Experts of a small language model: 64 experts in each of 9 layers, 2 picks a token.
Below are experts of layer 4 (counted from 0) of a mixture-of-experts language model. Rows are named router (the router's row for the expert), down (a neuron's output weights, with its number) and show model dimensions 0-191. Each number is 128 + 24 x the weight over its row's rms, rounded and kept within 0 to 255. Numbers have three digits each.
After each expert's rows: "comes before" lists some tokens at least twice as common just after its tokens as in all text. This comes from a sample of Wikipedia text that the model never trained on. Tokens count by the router's weight.

# expert 43
router:139139119130108153104121140155128099116116146154127145119078143103113105164123124139119136173127154080111108132117101112122146127139167106148145153140100149151153084144107121114127125147129171111132148119145128138150130141130162155123137179064146163153119142178126093153099100099174120140130131105129133104145139111139109142192126168066116168171135117096147156172148104123163113114086131111139082122088129114092108135084113129138097144100089084147149116163158138134157143161140094135113129095103142100119113153114147153083106102159124112124096116128124141128131151090143124091
down0:145133147144118139111160134163130137149113078123114111150148192118130145130141131112086125121123137129139124087093147188139122122123097093107127136089162136114117101133096128096125172101154095129127124120129193128121137117131084109112114118179121137132114153148155115151134081155098156119148155149113161112134149108101154132094161117085132096139156115114082139122082148180147115127154172154121118145139120147117119139091124170089100116117109132116124115086090131118138128126117100099164124143098102150121133142099157093146119106106115143183124146112075139130131148185111127081
down1:096083151190134173147117149101153116150083161114101094115152096122132169131177137136164100107121161143116135129149142116126145144104129097137103124105102131163109122120138118147149135107131128119113125120137107132099148117119119141126079137088115106138134092149128102168101087133123176127180115130122131118134146109127112104135126115135137157072097108166139128189133125146125166103137092096148090127160137142139110123163137123110188051106172115119112158127122111142154130150121099112142096118169127125126111132162122135107135175099112109126137130124169132153159110166182117133
down2:114143164165117168123098071127129108133145105150151054164091166148161126115144129143117126089179127123142121119132169127117098142114122095076116159121123148125128158109155118138144121131125080135140119124101114175080111118097115111114157133123136115112164145139169141142108101144166104162133143139128161176133116134119134133119101112132167066144128188090154119140145136126137134133083108115131140118147167100149194170123127146150148133121115139092142098099159126127161146113101147149124162103146112093123139101125106117161138134150156118154115113147133083111140112117086117138
down3:099106161141100134127133103107183136166124125102152152133071138109112142115122157111113126119118093152145143153168108128107111095093127157180095118104135119155096160163150135141131110119098048156127103105143124129137098143117102116124061151144157125106156156132139103142117161120162090108152116137122135097116139078127090087097110112099147109146102133151178127084146139151126112107132100135140100135112123139124103084140089129129135085142136121127137113142103104127117095092131101118129120144144145108111081123139121110068118106106121147101120179098153133156171110122116108118
down4:142127123140094150134120154083092143127129130155101141082149130119150109137133116139151137151141141127118134123181123152098126126101155119162086137137125158129145069133096111160132153200134138110150126124126087126131116113109149098105130103091192114139163081107145159144122110173171090078156134100134171153149111128141132141105169129088168137128134123167101142129148123123098133111099136159122151141114125142139144163115154159138151141136141179134124102092118100103135151099106146132123110147105118124086105117105113149146145128108155117151144117141123079072110146083133180153
down5:138113103097147142147177141085104130131142123125149136110154124160147129151120140145155139133139152140105129177100108134121108112112119153113188158094081116138117133171116148166119180119106123122129148093106167122121107140120154101152118076152132140158162153134167160114140130164175133136152114121089117130156089122105150126121121128154124121175132165151081132131136133135125141118141174131150127140147156146147106174137186147091151157105113145153126171158102122136176124142137081084097133146109130168142120154130139120108148129136200128128135142129111175112134133153131183140
down6:107150148119146120187119104151098143106139099139134114066131090158133115119121089155141124110099147077170170162134110123102127156154144133120121123103141143155128155151130097138121135098156124123107144116110186151140097134102098147157118131111139091141160163112160149129128089141120141133175113165122153105149096146159131120107084083147149118088123139138158140126144119157102113141150120111129158143102141151119126093124141139110106176106087149134080112086123066093160165134130153141167099101120093145103157102125137122106162143153134147119126104114095157103135154111136116170
down7:101136153124098118129155132161125133116145174102116155121115124108120123146141132136131098095112129152136111101141115158141086104069159098116121074115146147127131138126129143173100122115189153125109118131092112154128073143159125140192108136119088131140160110087146143131157136111148182154164155122142138137107172159166120158143143150130186103143155139114128118141121116137166147189106141096121117161134154116124135115098116121117152127145121094137165136116145100169132102147181122080136126145140105103117134123125133128154092161105108108135114166132138088179135123145144091167
comes before: "1", "2", "-", "9", " Born", "8"

# expert 50
router:161095125140153133122088079129173061159106129132150144169150098137208127142129123115130130155162139118096099105126157173132132144104108147149141114121129120147141151120093122140139113178138130160136164097130114106123111170110126091137136121148137114137173108138133115103106132104123109098141118088123114109126127126116139127165079159124171081116125124114138112109083137116116150117109130104154112109146103172107117093175086157164133111155108162114120117109141147110123120114067128135118161119085141126144148130143130145123121135093096136205109115112106116145166141162153123139
down0:129148163145129157156114141121152081123085161130091128150110113122123106157176158144139121100171166139138119128113126099156145144118135096177104175143162127069161088126141123129129113076150104146131126131094163116161165089139134110108175118148088112130149146148100124093083130131094156078149107113092144101151127111135127119095119121148103187127140123114117144124131129134116107123118167102136054133124141129111096100113123133122106114165080129100130157098121164129119156175118098119117175107082135129117125134142101119147124130134152109113101124141103147151100164116127125135
down1:116118153158130094125110133149136157134081167097163147125073129125112158128124099108103079099137155151118115107115092129112114168173151150146145136163157154129126109086104094120121156130167085124126148183155096135167114119130107156121120103115149125147087106105146142175125148145137115147157119105106111092146197148153148123126182115097116178088155110146174114118126146166118106100126108116104094162127107126093118126130115132147122140144114144137148138083139152166118148134110144101151113111103078105088127137172159133150109125101140143139117134156116134102139133136109113159
down2:070117115162103141119108157095118137131121165200152130152127133100130143123117083106143164102155110086102103106127135142121068156157121105149114088108127106139110135148140087135115138139101146117164132113096119134135069172133146161117147114151145160137140122136128142145110123136136105155162170119106086128184151156101115157114150131082130118143112086140066148116128137109139138158162124115138136143130152098150121172129115130133130118136086092143167099148118179136134105131091134104143112115154102074130122099129167104116127121117120120121140180101101111118120139112082128113
down3:110149139108163141129116140148122152125128138088110136124137037089112118102147123134135133089132137097139132151158095150132114103102144137178142144123115143100137160128118116104143112114146138132106108100092121121172124104157103147099073138145179177098162163121106118135156106154145126112149136150186149116097143106121139128105107126103101115111104121169113141146138122192108150109090106155111073113153142147131130182134109148123119136149127133121172135128175152137146130170104192126141143107139137143111137083147121101142087163169168117126148114137112118116118114115128104137
down4:137074107123117147168154103134111162136156133144105135109119137134107154130106113120091115091134054089156101125138147164123122103126145133173137133122121091125082165112128123113129132099091090104119088087148129153114119148146126122109123126160137146145101152150135107181136121144138115133145149161099185127149174117110116125122124124162154158131113134138142118127127148120131115139136125110100161075114162145151149148114142130116112111143131120168134127142204105076147143143134123131117161142148169104121169101140182134112173097181142163069146139142119096114141149145123145110
down5:147188152109124128121114086144134098138123172128119168167113120124123159091084102116144124134097139126115177163141119152149091116178138152117112101136131123126095153120128095110113125179100175124135123106097116098137076136104174127110134148098121142097163116140159171172099114125154130157112105150122102156172083115108141115126135124135123162088154109095089106179088146115125134111159137146080121136120164119146121104100154128101137146119134131098158142122098135148131104130080115145112097122117118125176101134103141134187081133143132149157142141112116129119111113164135128131
down6:145161120129095103087119121174145152159118170123133159101153126150135140132106162115110158115135147089139087070128135077156113151126136185146158177146145135140147127118105107121104114159122108111114133098149118154142094141159115138139074130120169166156142143124130161098089095133147130092116119119110108078158121121161149110106124152104137159173107146129127115160126123109150129157094127133153127127116156094146128132132121126133171154079141118126142155189136141154146119088133107100128124158139146152129087070126160130144099138118116110142123155078125139160082136145091147142
down7:101145129147150080112123127151090126123128111104120113132125165153153110135179132109126130113112124124140154087147140171122093154159176174115163102132171154125119138120083087089128142086133095197134155123139114168106112099117118145108141129104124093106097129148158146136123140197152119146125140151172156096119178157136103122156159131124145120152140161149085107125143162161161153171172160122136129110120092149130118126138085102153155099083106147150190130106149119123107120104161104124136135113136150117138153132108116153111151119133131113108132148139135140143131146146120146092
comes before: " |", " |\n", ":", ".", ";", "%"

# expert 31
router:157142141131147110131113140177118101133097141144105206151155106123161148108140119117118128139136113121097102086119170102118161146160166161142159119104105115152139119148137129107162125125112126124153112143098117097127139118178140107116112168082145194168145131155086107170103143177098141168096130141109119107168143070142130113172157105081122076143148124137115142147073146115151142089148163101130125134127137140132102116116123146142164119129142111129131133113151148121134145116103135118114081107141147130121132125144140162142085182114113128155148134145096133144140126071132142122
down0:132080121133128111146152104132130141119127125111140137085138116155132147103099107122135149149106123109121150147101166071145145142088163115103122088083157133076074151124123107155131146124118179100140105156082156099118154119124127120173127114110145143144134169118137117123100146129116143129091140111106117133145126119136060125144131138143125163105100140119155144113140111101118080114160182160108175145165137120129146133109115169159154121080147139136094157146136168153138106103187107153101149151111137125143136170175115112130122133143143142087140152113150123115179076122133105133
down1:126104106114107078096128177150139160114148120156118110117137109115146104142132131100155161122094124114158102124139123124121114130108122171194116137156120139126117115119128127149140142146092141135167115101140102096132102110165105129097122123154147067123082126086129130147138157170090089112119139164091148125096159110123114120132128152063150149144138174096130131116121113164079162158084143096169154090166117109185122120123128141118099118147103165134151144163099117140120108113121144112160136124134132153077138143149141185146146110136149127092162131100105129147133121114119165110
down2:117132104111161149113097117147135098109122103116123149151136104101178139114166150169153104135102109137143131130082125111110117089132130109127123130121133127124126149135153125142163156106051147072137118132165102114155119129131143121109147160127111153161171143120112152144127148135179124121094126111102157134089121096121129115123110111130132131106120116136174115122102129094167140093128141141076162189127145167115151129109102116095145134073135100105161130090125190123177127146148119119164099113130132158133153124132094161135143138162114111154130112090148145144107140048158124140
down3:175160141162150060113089152130141105170098147133115081149130134121137082133142152133115163163112111153170160112118114138111180147135149148145119126158135117144114099161094126103103102124112140172125136087125150136149128110125131154143113172131135105155090146135165126090118138127123126171122118126168162111135116116115130160109123130077144110137174135080146130144118081157143128120115156133120096103109134090151116097153130148111121106174102133128139155124119180164172153169132115124166133098104104147151127165161153114140117174123134151158103131129165132094133109157095141130
down4:132107130136153141118125095130118132133162119131155142145081099186105115126190101104112086113097166146119096155108137168141107061113125161098171110123131139159180065099113143125160157157131104105149143118171127114144127120139129134137144113103120138154122145084103100142102140130130121110129148151144055101120142149157124116121132141106132122116129140095091151150141093121090151125126100125112127119140105164099163110156108092111121114164158132106138099126111127094122161148190151096170115137092132118154136185134125085145103160126138128134139134124130103135121132105102144112
down5:155140086132140110165097142129119125127159113134133117104118143093096122145089157113114094116143163145128110140167100171186115116123092170132128140159137116154134126114106136106098139151124120138126119124131144157142125122127127129144132109143111049082148098194181128074103131065141098078140121119106165116133133192120176140104119130120100137123145125129109118107156112119092113147083126137109105134139133127157153156150101104120099127143140149150106172127112142121083125139158138089129158118132110126153139135130118097113148103138153149115118153126162126153107136197132129087
down6:122144118144125101131139171157117119166109131102153141149111107185084100144156139104131103179133132142189117126185102102112142134120119161092149149139148126121193074128099140120117103133146117083145123134128115161137158171155154134120149144145144132122128122124146171138131143140123154137132130166152136138118093120105116119136097175144109116111127141070131138088055096151145098131117149135128140110129082140125119111160099120144079135112148115145096141093101080145135144160124130131136097117126110161125125129110099104144121144117134086137111114127148179131138121078121082170
down7:127135107103159119095124100136110144151144110130112108149101116133136146134137101136102154125101131100098154117101092118126117105115130170200133126152075156159144164141110153127113142135123092117191130132145176129124124132126132147151133123123109170105130116132101115083161141114143092198129106075124125132091125121123083159134124144122131103114106115118173102116144129185148158131135142123153111106140143145127104153159114191101163105109123158100096128114129108147122116134115160103123134075112102117102170071137135091141130129173144133156095139112175123107139140148124163161
comes before: "9", "8", "7", "6", "5", "4"

# expert 16
router:144105163115140129111110138128134090114135104132148164138094129118173104118140129118165170120104112127108141153132142103124160183142120108160100131126141100117133161123146166134106117146090117093126097166095105100081152112122121102119165157085088112142143123114153134098146119145124159096112125142140150098175123121088152143171102095075139134074104121151176106101093142125116102099134144148134123145116097158178121118125106149084073117146125113100146120133120130113162115132090168162138074137156171135117136177130111143164133153138135137108135140135099152169155147127129142144
down0:141136104091137097124101142175153129096134144119115132136087136108091113107115098177148132130096108130086094147119159157162148158148128091103138093157136095129099115106132102135124122148151177119112070132077155163129129100147136121110139128131144113113120128085151122167135105096105110137152106177140117138111106128132133100179154096114130123145177138090150114124113124124152125096143135135123126132118123114167108128141196128125088081150093105160137133150141125133127125107075154093140141127110142086132116170152117144092144155097143146180109165097136124128161140104102163150
down1:094135172158108125147132118123097118158128151117151115140135135109126142131114134107151135153144153101107144169095172095140124131133138131106112126127150147100075119105192129163120103162109174139136122134133108102112134139087095161112123086103113109122105116136158106125103141109103130137102172129176174162050121128132108134119090083113112162147117129167136146151140094104152112139140120116097071163121119112138097137125160129130133069152150120115135149111129128149168095171160119115111144125146119150149109174110114144187151120131095092115125107076134114142142125139115112097
down2:121113142101145151105105138160130144102102084083118131123093133097128102151076117140096102101109119104148151099144105175131131142144120113146140194118094131129096165156096157147128106143125131116131141118077143110156148105154140113098125150097163117125141142118121142089147115126157120155107091121129104090149152116128111129137140142132145121113137102118195113104172112143088091085139138140107124149093152132143114127192092133113141112139120166099097121137121152151171111116142137132175114102130182105099135157163109100128126132128131115176127158110127134085094101178112167126
down3:109102153136167171124177091144136099134157123149133148114118156116144139170150111136102109126108120103117117103085126119148113075106156103103112127131078145137108119168127119080137138127107154128094121121059154142129125091117155131143106126127128154131088159159142152141152174100125174130123130127144097105175174160136143152156152145118148134154176131138091122129124111104130184166134119116150130074136173093158126145134130127123118138121122128117102169108136098091138106134166132133126156149129156122051161104142155139147101121117084103112140133127121108124143119136086109112
down4:158191133130120124124135161125142142117142108082133134135125140114133099171164120158120111121126128143112190132109088155137154142146086147147146127109128147099111123090128140119107109125170127126167121088089123118102113151154120163132159135113097093098128138174156151095136106152143124095128107156126135118134121141115129114124078062103122141084151108144149094165119122145113145140111104161129077159147145172129080110124139199132142129141127080138109146146109131082110114104141151137092160134097117144138125166128152161121124153137149144112198109100139138098115148130115152148
down5:158117122088138107148170149150158124126093132110161097131123166144120164129160136131119112129103119106110100145127097114172116157098136150136167135108124120102128127116165165139123131128118107112172130125091115158093115105157145089089174123184136113144158144135144148171124152135139169083135119064142123159139110099138133124110180124171118136112129141137154122121156116110153115080163174116119134148127105120165134116136144142096171121123118138145138153123128157166124070073102138161136093142091179099139140152134097099144116122116128133126107147121114109112157138122097151186
down6:115151153104160111150090120130104101121156116145135130109098097116112105113115086166119080198146117158064112102169171132127108145115094153135125107110129113126109105098170128090172157138116119109141129095101129113103095090129122146116102073127126156119132162109130091154130127185133108144137147138129166151099108070118121143141132126145119119118170101187108106148142107084156130123107130120115128145135117136095157115105126123112112114098159083119127121120143095131115171140120110169153132159166133120157101118094106114118156091134133125103125138125104138135183147112116166135
down7:128112115155135140131130145136197147151158116132137109134114106132193111090099173089119167142135086115103096091120093141147146138134117119175157147135149118132092142148113103142124082176150122145168167116103108129095134150115159178105128114132120154134131139149143096125108151111108129132125159142160162125135116128132140158128124131096131108135134123072140157163139151116151134128122066132101115100150078121121153155144152122136128120158123101113126147175115119112119145126128095167135133120136083171148154123178113160152079159086170153137139097146138109142158151111087136144
comes before: "1", "2", "4", "3", "0", "5"

# expert 25
router:137099111133133120108109130132137152123125120107150132173152097127145176144170117091150124155164167068126119111130140161155156135084147133111121085124106106124175107175159151160078113124180123117133138099124102142161160123113105145128176153105154156156131126170114127166155158161155141119159143139135125127095131136123107079118132128128108094144116148131109124113145099138132152107129154123134139117146092133134101106147141069142092100118131159137084114130157123139095130120151110189125115111186137136107139161122093148142119121073077121104164095125103146106143137117114150142
down0:108107157124113131127095145195122141145147143149158139137104115150136126089090119139098168136125168166136143128088155141147149131172082109168119107090138129145132134119152165131147071156116141150136123123156105133133128122080128118128098117125115069139137138126116148088123125163114138132108139080109130143109114106117115170137156177112117132129162117120102171117132157092165178133118100100126125116142151176146172107154111148105128167099135156159140098118150105117137126110103099097171133133089105121101149125100148093132097152152104144161091111165117125152130120169090142105
down1:160152132147140120104129130164173137152142151088171091149159169130159145135104145160129134129106142152159073129157121110132120166105131099143148128130137155128155141105131139182075158137119126133126101144175132138091133126095128118132153157124100095160128140125128117117139136131096207150097164154117130119141167109123144139115118121146120136093114110112145135152137127161109159137165125100146105142110151154100108127129137127101147170134144081134104131119156116108095153132127137154084134124106132145112172171148128144143209148101125107142147161136133157086192152146135158143
down2:094195115133086114094147120139058148094069146137125123110145085117136117148106109111137121131107101174154132102096106146137143124094172115149094098115149093147113125150120136082121145108142131135130088135165144181101133158135125132132122121148179110137134150063155142123143108126135110128124134133166127125137154119146109142171113120137151139134112099105150136123133099151171112166152137079100141110128143117125164153109106180165102114117129111100145157123081136151106128149144130112128118141128124090126153151116123101119152118157102143126081124128090115141075133081138158160
down3:125144093124154143098144145123144117134129134142117098110162130166153127176143146075141117119123176112162176133141125105144134131126115106145127071137137146089176102148137111118152157151134136123129078149088132150132126153115135066127136110152148108138120083116124155101116166159160129113130102126145094090140115092125111089104129137148108110129143132179176109145166103157121154107092133096177134123168094106121133072141127129123107149137132134153095095121147169118085142094110112098109087163134102154087181137094101109156132124142112123135121126105090122114133134102137132105
down4:128098132154132094113137136154158104105105125137122145126109108103157093147134161158185107140090095133139141142152142162143157163133105106114129154107137121116130199128103093132141158167169103144147127126103146171138136115149159125143144110137141095134133109108128089083112117102141146127145117173113122145120135112096110138093106125124114115090113150094127104133082119080105079128161114100104104160133149179094158109112113139130123120103157106137136126127174093175146164146109102136132138148158084144166146144152116133143081095174129118110136147118148135179132140095175113132
down5:105140098127150110122104147107110116105137148148130144118104128154076101158109114110112162137084142097122170085131199114131118111109132077155158119135136139147159138161126129108175088117165135150147100098118125113148156141147085132102127134143145142148175103097121106134139141111147095107115093127152135105134121125133117087123143173141140143127148119119127138067141114162151121123121108140115105126093109110117192149139096103130104103120119129121108141172149096156135147161157111122146080161159163099092123102084145127124119152122092124085087109096140163107113167115091123105
down6:154121150163102138129159135169114142118150125093140118146153146127157137112177098112150106133094108120084131162088115092147115141115133153109128140129157114151100090128157145130125139102170126148120120126114162133116131121119139145128151076093122157094152158127141123163136135136142119111122152122076110126096156110164112150116149146166130101165093143107158107132144152113161111141093135120147160127150207129143148178153129093077135157120142142147119136157143115119138087139102176146109136142149153128173168113145139148110133142147174161138166078152178144112088131145142098144
down7:124157107116137127100142116132153144114146124152129094130127126136102155114121118141106120155120107131166165120104138193111080120135121122109084097149082093119104109142143145145134141094142099118176104134111115133118092106170133126207113132156138159128118120145170133144141108084130131127118121132122103131162115100140129155144095111156127135144125164099087115146118130126151091107107088112125138116067124120157162124144169136133092170051140114132174084097109110117149156135113165101117116154146091108112111134100140157090115125135109085121129112095186142152126136141135121103
comes before: ",", "\n", " in", " |", ".", " and"

# expert 1
router:124098145124104123142123160115183093098171102094156156139125141125126124171105098093142089164111135120135125135099150145103155143131150137115130106164116137145149154160129174163130151122131151103132106097118112102117111123150121142148092115096141109110143109164143189151128119135157128150124101154129083133149121114155094132100125128145138113120168092150121151108138098127137094133162124174143138129134166102135115133125138132121153122111127125159147179147115171124162060164063134136083115104115123138141125090132098152159183127129142131186150101141146115115075118084138115118
down0:108124145151142089066148101135103100108093126109149122116121114125102182136140090138109136100151085172100141121154141110157118098144112108133117130095124146107105189134107095135137113128102142123147086148137097100120138122131131152128157133125137145168101125124126172138158119172091093103124126115149133139125121075130163115120116127126139164142141155116145105125063094144174138130107120177144136136139114105118142161081176142122103123114126151138118147122093160141148091117105101149110167074156078127084127121125164180177153111131118144116138144133127136116122143126120179127
down1:144138148116123133107108126189116137131131119128123075163133158125165219098094161146119169148141107165138155152140112097146134167129092108133112119104070097119093111172097100119129098142148119119090155092116115115110126128125120100115147100135128148094090127129157097156157127149108127144135128136118129099133111127138116098072142129128091121148141120126170097113144104171125130084092132137068113129145123077097143075142124144157107131108130111089156090117116172130122124082168103136152139131103102133116105160121141150131119137099142169138128131143133154116112118123149119138
down2:124121122137150100148112109143096152153107134132118122110135057146106131111116111108102079125127174068159124085129111127104132156161147155146149123121121131137134142106135092066143130091140104123140111133143118142135158119117113103118119082168142106117074146107101139106114084104106148162134121137144096102149157121132116116156126067100158109141130139144183164114128175102175125141108105119191120097099118121104138109159097108147163158127138184128128165114123141107137118151132129110118106092134082135121111100127160157129140154115137099113136100124141154111118126113139160185
down3:144145111127120141147111147128123077143159113114164138152124152091150117099088163128125139118137086115148143156135111140071154154143106137136111182125117145099105122148122172137113086120125154127133168147158135136089145143112103122109134095101156107089145140159139139100114144107138089131124127079109137125121148116100138093110087140161097147142156113125161103127120102146111079098172158155067114139122131162148125079117129099104173157134106131124130143112143114135129122170161164161101117121123162134162148182135133110087087128145127125128142167092126132113064106138130114090
down4:133091140113102138160139112140105096100092125122151138122097125127131169119131125160147146097129153125107133126096139119089104126170139134096150181118154157180108090117126139168184163147131130133129132088147143087160150107125110089163127158137109161122101114088106122170126135104137178179144126120182098158082121127125149146144114119137118136120152141101137134129174108147126136127124113119110124113085158138139120144147130115132118176128148104146122111131125119150123137128126160144117092168155102122145126152134080112174108168085108118161101126123123095093126143147189063131
down5:154119092152139074190146150110133104173155138125124151114147123112159102118120149117119123132111161179157144122114155147122110147107119137125141140117124087080117114163093104127134132177148146149141111116114116091148141125097133107109113109148157108095161106148147150162120120092153101140115097140121130098147152116125094105109125116127143139099138082136096112106123083136124124144110078172088160124125149154139097158147153094125135125163151106163181156119158115151129086131155118132136075150094104097132121113147076114083149140107129106150096125164116121104087104098097107145
down6:076155164164101162156134124144132103154090165147161092136124141115118114105101139137081107106129101122083124099145115117134120176111116163122109079100129121116138152124151106111142126152098123164128107169128106127118129147148072157136183104124151134102113164143109109109129124140124124133146155149152133154127135121151130147137100118128148167090126122141062128136147108139158115118110143105057117122127096147121114108115097133146150132104132111158140101160113137113150160135171160163083112093124083121122148101116157160139099139119119122152138167110088118180164161120127168095
down7:127142088098173129127107111093122114096130145121136121150163135067137130104155142111138119136139152095155130123093121118109119112134129130137145167167098134140150137179119126152141146165108139100116094123101102111126129098144130203137119137157108122157157101114136160141139148175129160146102136111116154125154057127109138116110095090139132111114155139125143124176150142102134071183097150127147130123115139129094076143139188125123111097162163144125130141100100132113143137135106119107150130126102170134161103168149120114153143120147102098095127128066137135124150104091130088151
comes before: " the", " to", " of", " with", " in", " from"

# expert 36
router:145113124147133159118116144160146125121135093109111163102114125125120091117147137115130184134099173114149138136089106132163150123114129144125187136108126101162142132149101095124127181095150116119124176185129104147167129142133126108132141157117136144093137117107133126092154128143094072110117102140139122107120142098089129115140125148146110068113125141134163138078133140137058125122115162136106117171158104117117113137131113151127158161119093146081152145102093161128132134142194151108142121123104139155116123128154128149114128179160131122109137167157083126128060106120143111132
down0:125081140126090115075092132122101102177141121099117120069153120152130117144134131117096161132109158144100140144127058130136102115154116129107131132121137120144104117113146133169111141149119154096108120090150160125165105093124106093161135151125124123170168134179148129117118121137117158129139123079146087124180138187131149110145162190117129095164128142143138118152096142124116171117124135130095119125130147118099119155138093101112147149182152166121138068172101163158137122141150132140160130161135138131143171124156146132116158117133135124159134118118142123156145125173142141132
down1:137149140153114139125141127079138135098150157114170110124093136145140104108109139190133117137137160183090116093136153125106120099140151129113080108101135098130104150151162116141089100142154143107122134132136152127145144102137101096145126107130130106100162162142152180138128084120171089125070140183178114126135137088157110124131122105161107109134152107138098140161149119132133142118135104153167135132100140180128155109127120133115143099122151099071102135111162135110161134131111135129120099130161103160111119141098141121080095108115128174109111144108129176086176129110151123134
down2:116150144126110124135167153150127119119158149171076131100143072104111125100113125100122131119110102134132097166084151118143121166103143118146140152086088141121117133123157115165155141089126144115121176106119106122168128154181140123136103119087113127125138174124124063164121125158137172114152151140113151178148089095157099150104140134128123113126150082123132103096130122125139141128096117103130120105101122133070133124109157141115088111143164125083107129129126114100114100093171136127131136113151108151122071165114181125171077172111124129154117132112137126140136131128122124101
down3:140164165156100142132133178109113181135112168133087133105124141112110092127133099115123129121137079109128128160090087126176115141157129108110155115164119108135123164117137142103166151110116125130136124155110130157148119117096137100163127119113124137122153140148120133151123115134096077091171120139142165107115128141112145162075115154096125132097112102123074148113137117093124108182078144108095127141153125166139163134142115131101123145098116183111121072067106132101118146114152129098152175085142106144113130109110154158133100170137144122140156122122103098109142120143162101122
down4:147149108128105154123162078149100130102162093127147120112113107151105085124142145073129128153129115094096111128113102152104137112200133140147111109103135112126074091127106132096108145141154127167119078142151123110125138163123124105149149120136147154129109086098081103133134146106150116082131098156118096095121147118126152145136126148160086166129136135154123154127152092169103131130120117106166086100103147138123132176131129132116181152101121141142130143137156121150102124132142150097101098152079147131123115119161154117087115095095148144116134138117130141098092120061130131083
down5:112156092164142137139128116145117127137134146139151193157099123195166107113137167142164120135140091136130092107150102121139130147095061111137128158150140118070121101151085133136090114123144159149107162093111122139124115130105106127144111156153166112132144128143117156135125173131119169129110116116154140138129141143135136137183142137151115106136105119118124128133075091134124155100177134149118155139145154099169110109108131097146114108086161125125091094139144167130128150164121113133085107086114101126121169182132108139103102112107135139141134109158137139157151158148103093174
down6:123117121146135151084100130158119079103160134124129130138111080151131168138118139103110123124136158145108143122081119099096117150132115147131135157138115133142153159153133083105096169110152095092101155105163102133107124133131114098089106149140138115122111122153117122121108110088114118114135124135146105066162103158132154124113143106194133113116120105131166105153139143157112142159121104183158157135147126161106098078120170133136090135125125142169094144100178133155090125162141130122143090084173104149194109129130099129139130144158163112132161146114138110116107141088127127145
down7:137127137144154149136162088122158139137121141083151154137136093126125130111167077099135120137097168125119120122115123120146171158145126157157176154105158144121164110106062163149121134105134113117148149168194125125134160119138125136166146096099161102134124156151144139107104133125105154114165106130147130131154146120138147133155120114162116093146119118127159153106122179144122129170078102139139150117119114142140095104134087117132166161111142154133123159090144158123104078137130141167172142096154065135159132130132153158130143154114152091134116161112107184143131110156152128123
comes before: " The", " He", " In", " It", "==", " This"

# expert 14
router:106127139171143115129102134154127158129144136109121136143139129150157183107166164099111128167128090101098128088169086163137136165085145157114116119134118130125120142132083157136087164140141125113137148150150162117108171130109111147125119107151115145136087160133157123080159130082114139126159121177111126141083120124110088088176120126129153092168114150108120147130130118116153148124102124116134150115087096163123116111134121090109129141103147098149150135135114118088119105183151119096146160064102109109111127101156095134114130120087106149135127105151109136161123112146072154111
down0:142125149098099095153142148112112124128152121140150148127116121137112162114103163108104153131080141136134129068139147125146069156132148112148099093138116140121127137116096170107094148152110121141098142158183147105137133137136109106133112180160141125142089121134138148121146125134132127127126142142082147148087101128117109145136136145120124138099132119164149169130115115135107172146081040132166131096116121097160109145145089097166102167164145127145133132096099132105126150163166156131165133090154094108098143114106092115093126132152153118143154155133087096130131100180141125136
down1:075128135125145123121096125166102072132103107130168101136131094082122122150101141092091127107133100167101116129107111116082142080141113119140080161154085140134135117149118152083097128091131122122131117173101146090113089171142118144126156130164163136161106152142130155125156156101131143119160121132111150119111133173128119140118110141120096105134162137085148117126096128142126159114162128180137128105145117142123122133128122084110135122122140136156099139113142135208160144172112134139133138119151135138080150121157164157102106098102122108152121134114125148173127145184092145121
down2:098138133160189129135124142130128146125120078133103119104117117123117115098158074093167084086115128135145160089104116128120161137097140171122160150107125131118138113128155120100122103180164127124153124143116112162119161130125152115137109081159099152152115138091137090115061129121118165193109111115138099157109144096100111136122122135111113134151179098108131153074116159134137117136149121102131142110127151122102088139117110133141162122098146155135138161131103121119133113121154131110125139089147089110153178145114098135157112135131174155129117141113115184157110091111087099129
down3:152118117125116135125110113108132102152125119131156133117147115107141095112087132085127116127117086154134144137115168129077129080136065101084140079146140101166088123093139064117157139101151090144116110135138128142089087124134133116133113144130132077129129084121164106120181128101134165194129130156131146174136123121160149128126092118132108128123116100121093124112139135105119167149159102123103117110156138130091166133161169160152189154146117121122119139160132127152153109117084110117130134102110143118165142141157142085154131124135131128145124160169140114086113153115107103145
down4:132133103132145131117135127126125125109086077145085147110116089165159160103122155129158144135141158139139144109133109168110138123099135151127124159124133137108129154162105175145169149098135093127109118111146152153109107179135121123171130109105153167139101124103115164107088169094114108128108087180162136124170087110132139131122129083130100095127139158138162138087136159134122137138114163147148166112143137165120126144150125150141147138074157109169152140112092091090124112135135137094140123151130098138158118119146179144149161140132103191067162148132143132150101106110136128121
down5:139117116128138132140136139141133125152128142106136160099112140101119109111074135141126139149163134136157088156111121144169143152139129129079137094121093143119121115156152125124112135123081105096133171090165118121132099098144147172094095148119141094072117117109131115175152113113145123112135126142135131147168114083174109119141131126159077138173132102133163129117164182121152124111123091106077122119157100102125145130149116147111127061130115146112113155095125174099145083141114123151142117123134107132125114165126117121164113150155124121140155203097138107115175109166122166110
down6:102094130107091115119095169103155133111128146140140110140138098141126116134138155092103101162119152137119166106104148091101186152126125134126092149122115108142130174167091113120146153079134147108124143153177098143109127107118131105093104113164124145127093099114125127136141117128149123115134160123112126146140127125089104106153108117119091125133067150145135116119093119139113141131149133113114120122166101150117147079163155071149107129105114119101074135104139094106114127143132106159133115115127081142166096121099144117089092078148175088147133101135121113153124159130198144167
down7:165160145147121173133110123151104109133104157118110168168125131122149110183107122176138149106119124144165121149120142112117180136136139105129168107108138118125159151114124141108127145123116151120171134087128127151120144119139109097162106117096117091093123127156171138139150163131157101164123099099118103093107169113190166087111176138068152150152151107150133114131170154124110100124160122137129122094116158144105124127124123121144089107098137080162149103150112118085087137143147147171153149158111153118138124130103156149143141095119122100135102137141081146113114153125156101154
comes before: " of", ",", " in", ".", " was", ".\n\n"